{"experts_per_token": 1, "d_expert": 416, "d_shared_expert": 0, "moe_layers": [0, 1, 2, 3, 4, 5, 6, 7, 8, 9, 10, 11], "router_score": "softmax", "normalize_top_k": false, "lr_router": 0.00122, "norm": "layernorm", "batch_tokens": 131072}
Below are experts of layer 4 (counted from 0) of a mixture-of-experts language model. Rows are named gate (a neuron's input weights, with its number), up (a neuron's input weights, with its number), down (a neuron's output weights, with its number) and show model dimensions 0-255. Each number is 500 + 50 x the weight over its row's rms, rounded and kept within 0 to 999. Numbers have three digits each.
Before each expert's rows: "comes before" lists some tokens at least twice as common just after its tokens as in all text; "comes after" lists some tokens at least twice as common just before its tokens as in all text. This comes from a sample of Wikipedia text that the model never trained on. Tokens count by the router's weight.

# expert 10
comes before: " |", "0", ".", "1", "–", ","
comes after: "1", "2", "3", "0", "5", "4"
gate0:481548486411411592537439581486498489558530402442432529567457557466483464569486514550492493502480519459439430477597476543446509415432434549518531546438472469432454543499526562465527444489520529464501495438559568497479520575450519561507400458543441474514532432578547525521521507568442514540477556554541567514540389602530575343464498498519522514342498466500544467442449501522376557535458515423436453534464530465493533460461448544520498429492423543487589493553514538446497456436540506493567523497569469444487483492418540459451485462485529495504526513491441488499481435584496452531516576509489484466479404402518436476498417433526410503529520514584500426545524482510530541537506487374588568441464442487489544543419519556560511432454534577499480458478545577521511489464378580
up0:449596448540430497438489483516466536510440516583510522436536507538612465522503512522451417475535437496437510497503463519573505511603475523373498533444525455466612479555449601514456415449452592520451458502481389582415503532482542512503559506521465462500486578539447582444501479627571589469554478563484503438397500517461469555537509509542578533497431444487599536490566517417461527537612567458496443528514433388463569491490502473597478553577518456430511512415488511384480521523494532477484509471493454516489445482563519486575524484423493500503465498591460460517420498422469493451504426548482544581493530530509482492439443480493588436487571614473493560425480516550451424563534471481506542476553548545533505453562544523381457444573520492543537521501541522506422498429432486
down0:532417559481468519567469492423558496513497511522477474505491489471469475590469484413411569443385478484479446471543460402501548545497545486609441503435453527562550433570455470570500521537511380512567488510539518531469458560475478542452451516465407459601541629544465540483557500481377551529553503434452522506553464563513572470441519430511506490408501637473469525545505484542496512398495465442511575551490487506550472589438509506512521453557494517509515503546533527492565504523528382503513464521438477479489440496438573502490470581470416443458512516439422569522439554592508534532416503473474424515566429636494460516482437430522539492431531509542551504491589396438362552438585505462490529494509563526484473437488550461508589487511440533387474493432526496514465521484442468

# expert 13
comes before: " ", " \"", " P", " The", " B", " A"
comes after: " |\n", "\n", ".\n\n", ")\n", "\n\n", " is"
gate0:418509457470564509401445521446528513535461532572452529498521459498485441472486464455551505494492502557549472566497513476492557447555471443535464505499572529520440537512481514623462505501561452554470547529456424513512457591495483420485538494482367525572491524484463433387434567535457524457440541484475501437477516554445499510475462578452428405517543539610507492518535595584507550570578419635462573404507487504534555456445544442523474487482557483441391499480420425467511514433535521499473412542464500538491527458523501515573504412474514509523513486447477433434495511529468466494515485490428569581501524538466564516547465520487433439429524589505520385556513556445469486429391592565507527494463429544531464438521445584359602464476371444509458499538549504509569511499478418
up0:469471556553438523541421426476482423458483533473447654533438483553488380489372510555457471518546478472468533480470550603509435537424528573558452514437452435411540470534566468618604558478466509516580515462518615531471453554441485516415491497553484522574447521496501547589601514398566487507590501515498616502503469501450471570564466488419490427568503499403442435545512470536502547502522523413438525485500580459465486554545476493469455489505597472568542522519423455572541513513472564499516503496465518429523512505485522498532433521501457492536498462477502509521491623593440514520533527511448501488446458576484544475508584506435485481485638437411512567513477493497526522467553485468625554477433468435467403435535524544575464519458507524454538574551465498423515509484520492
down0:470481437453575508512463541529503405579552538515496626484605424466486435482500580567456562461511498499541580534522549511472488561547469502596400515390395452512546449459480520489619509517505513561474479493490570520555502526491451510475531478458532448558522550550534448518633439461488528511491468541591611511546538478460521571533538508483448493474557475558421459558428486545492467513517584500557568433479451436557573574569427460543507539600441472527466417481509503461575506451521472510461476504443504515427508510533425538530466620424524581540545571462504451533496454516506530433577428498504465515440512572536367608489474601470492490446563462440501525514430374450462521484576546420444584518451472538491515476576479427535560419453488517478472547459535499469493445500492496

# expert 0
comes before: "0", "9", "8", " |", "5", "6"
comes after: " ", "–", " (", "-", "/", " +"
gate0:577535461542490481491431474505490470498550485578500515480439406507564505464565557492533559514472403583491462528481451463450524488477510506521505471469453524459489552531388437512520454478556482490488382499541468474525559533392450497447461481519582439509565557424519476521544565530487455591513441590428541429464521450467477514504571472503544446472462489553520515467528553534493478564472445562497553468482522577509376632438615518508546506482535431446574443473540456493524557428570516424582574508456542487562484468559457529527437553427522553533472360492573486353506484490473566553544479456472514546434531493501437410576524539528468501491558518469448443538560509543456409453507433493564531568442516604423463560496513481517519533526509569402548495425509472547541342528529570
up0:514527511460533431559504494495501526514578531525537488460441441468502553486493536534567516541491487507489407583452466456513537532540444481457473473536449551410450515583436392515569512445497435485471432468563427472492588588395514451486538376469504473508476531412499427487523479579499482548458452525481511474433421520500443471452484504551622435520389498585489566525507565485508422558521488670474533457503463614482465608431562470517503535501543520397535478457512479402534563472542572467573535532471560513505473465508425533525430548489497522567452463472499535398517476477482569498565481549487499565399531548480475458515402568538480480503527522474551501524573450587435529498558394521600529570497407540451434536545613468510553480461543553433470420484459454558460465450503528
down0:454435453469447480541453468482511496435506522411422455418523531465466473580488466510539512497473556502449587517538437455532559527475545486476445461432517485557556563594545545534564503466346384533487470450421459494496551466521439456421417474457517416526521397528465530566520487411537498472417518515470500483555476497473522502446511473549505518527492448540452498479452465500412498519470422440371501333507489527548457451477478526522535571473453460570476491533597516497477611543528431531550444453509449472550475567536553512525533567488458577483424514550428526554475444481502512496475554574571539556488536424498531486511484574508548502542392509497600444456500514491569454542548537515460611485560445461437574458440512439524544477529506567505370490513650485493392526470524421

# expert 3
comes before: " ", "|", "    ", ";", "^{", "or"
comes after: "0", "9", "-", "|", " T", ":"
gate0:490547521402570494509538545528420551555554522570471656519545511542503553580522557478543507501555456459507526488509474465524576553477503476439427566487493489464479493525482540446519544415549427488450498442475475515658483550568519467410512479587544479577525494465547483491481536495492479568537465498597576502420481443433516499493471482523510574525423528466508466529526579466496500488411449490478515443514433477523537619467559612453444518449415435504419556519480408496508558469418538491389431395498536526509518490441512493415446492519486366475458484519560386444543381535538505587523441457539576547472537565471413481545483572499464439525502502507457507426496542465588569525549482557482408515519480447429546516529515499518518455560516577538458589470454441487432503605492555
up0:411548493523532504457532456543453587537493441511489557457496536514607568578478469512561414485527476541449537470466410593539475531397586503467477539476478447512507497477498437467505534526556495523453415505554514483505481477528543396384503443489515443529579523448527508479455440525547571459437452493564499567516459524507457604444624602498457612524464578480548574476530374539444551535497486422546585477576502600531451614501525527443496479456562526491520480471475487504477597551448478434398505535527511527575518429452438492503474497436515430493531474525567441541576541488502499539571476467515504460482521550532453553479513565543577492480437445551468479431413457425543464526543436491364449397545450483427487531463519550576569480566519506543479487541544426465413445573521448
down0:493523439584570435492486517483473513404509530461538459414566458492497519535479539468530514418434403479521499450435504479590450503523453429450444496517535572459551460462448498420487359528558529438487536497557428538463490502486569542513509408516491593503462467509469648517546469504381505477527531564501472418529488562539472519507516553555575468496520456449568583552562531461490449450521539424439426483495541515546474487498535543574524488525490526504629575380527447553470430607444549424641469493548604570464501597472455523466396492563452553457517471593605483455464490496490516576524524527546567523527511481546512630559525390510467518488578505509525556510472514498451427511503497471490556516555519521575522551439456468389484550454437485551486563512528499502520504515488440

# expert 2
comes before: " ", " —", " +", " −", " L", " T"
comes after: ")", "0", "3", "5", "4", "6"
gate0:489507518456456490432619389490450535533436514528560540541561564479460503523534459495493482536407466578487563538445407394471433563598400490446508376557382502485499578493502507540464470509522379450419560444501563476503505516476570503462473423526437464503462531425543512538481548489555527489582559463463434490516508461502566468635483506542559422577577572485503566448533500464445514535538475466515454523571498501464481436603471494517482434451514467509464472482485471564403490464524497435520535529419545514488574451493535516525474601423517441465453554398546511473449492566532398412538439512468470528526535452497529542529561530529564438478496503451518504482496523559421513572439423545493530423562541590484406435436535381475563506494519442498413498486506455561565556467556500
up0:485472479582471530449451490506531407501527476366433466517490492575473542558466462430455540449455587444470509521439488473491484540396546623510465517458538603484571517448511440512550494493477474476506506625448428451418527482409484457468501457432560515533527526520471499499510494367477540397544577465577531447509499499493462530477495522417473482405518515461537401430509438555476445444541545484541554586450517505539513540523479429517486551433612485509462521499425510425510575573528550545484461542498613430481514456560427427490479531440498565608500465494568513615565500616479499537520522506511458424432486497496507505529469602452461575425594542550478478504548491481573537442587565529430541478448493464488503486583607490536466470518436545541465492559577489564593467513528509
down0:501419601465538535504594497540479485459601428471496498564520550565535413388516518597447429502438645469580465490515561521563428414525526554471457416483398527467521456523464468564481552466507486583546591590453530448513511509412589499502561470496491475534503518485516502510517466369434533461451498525530504530435466451547474514489463455476526575453461531527549497514461603508443472541484494467463513527391567437522554515486542415593520534510357490475514431409420564468436497510493468534507487529490495461352526490587512505430545415596446485536454479472471508500496545456512527528478489619453442499437517445508525482491441465536487478517492511498620504488520462538469502516501472465504522454439567618490489479445526495470556451421501432544528535482450465575449564548615562

# expert 7
comes before: "1", "2", "3", "4", "5", "6"
comes after: " |", ",", "9", "|", ":", ";"
gate0:432444528558488464469489452530461418455494424479551471453443516469409521561393503447457472403551451505497593483565530488516502519473554419503485438599555487547590538479581503478502473522521444514542546504408509558607592389435431485474429519565567530466534562475543591509529561546475505457469419500485506479509423521440487530554528494575509458562614573540452460466550517496478514569448528494454549578495520461555495501489486470514563469457459489510589528399560617506526574502445625492500448495669530527418477438485513463516470469521576579500506479408483433486512613521503611533510566412488519457444526413474562472528493440525408504501544556394495488545529522450442481564404435504534476567432542548457486520482526500457484526495506494548570471454544528469529479496543521
up0:610500445517496493481503519460407495566506490490525503557525448472494440499571519541486497497540515477509451491521484519519444605521483535553475546471431499492402536493442561450507510515476496464505495578547694487542459540587481558427632504467539455606452551594453452543413517513559469631519524489485443447523530625590482500546457474529606502494483574439495532478441536500412488432479557507502519528509473543429457443486517578486476429475460471517456526608502460514420486466556433439483552556454488463478509458462507546446510511492419415461564573503524551559537411441521435533508445603426571483534423527512450518444449505498594480525573474499518411478428548597511428451553533519420520526577432441573462557437516528510550398542452472454453527579540471473507478480466461
down0:402494566426455549545434551529589450563524509529561558453503503414517424528498490483474445486441540583458494571442480510537459500445546525503535509446448597504453571433510528518467522490510510601509553614577494565513511521505433479515540474476518440447548532466358493545481443514477550552493513480585499467484396439506469530562389559467431505483408497513592521503457534561474494489510485531469489645493556562448424454516459485555513428485519499378535472546576505533557496434542489457491472491528622521554468545517437441547552504480588464480531505540536546432533424567510573445476555516434550505529473396514587540580517531546458463460489546500513491441505509581488437519533499404425556527525487561537409455410468447518489428554424521575525577457596541483566507543535601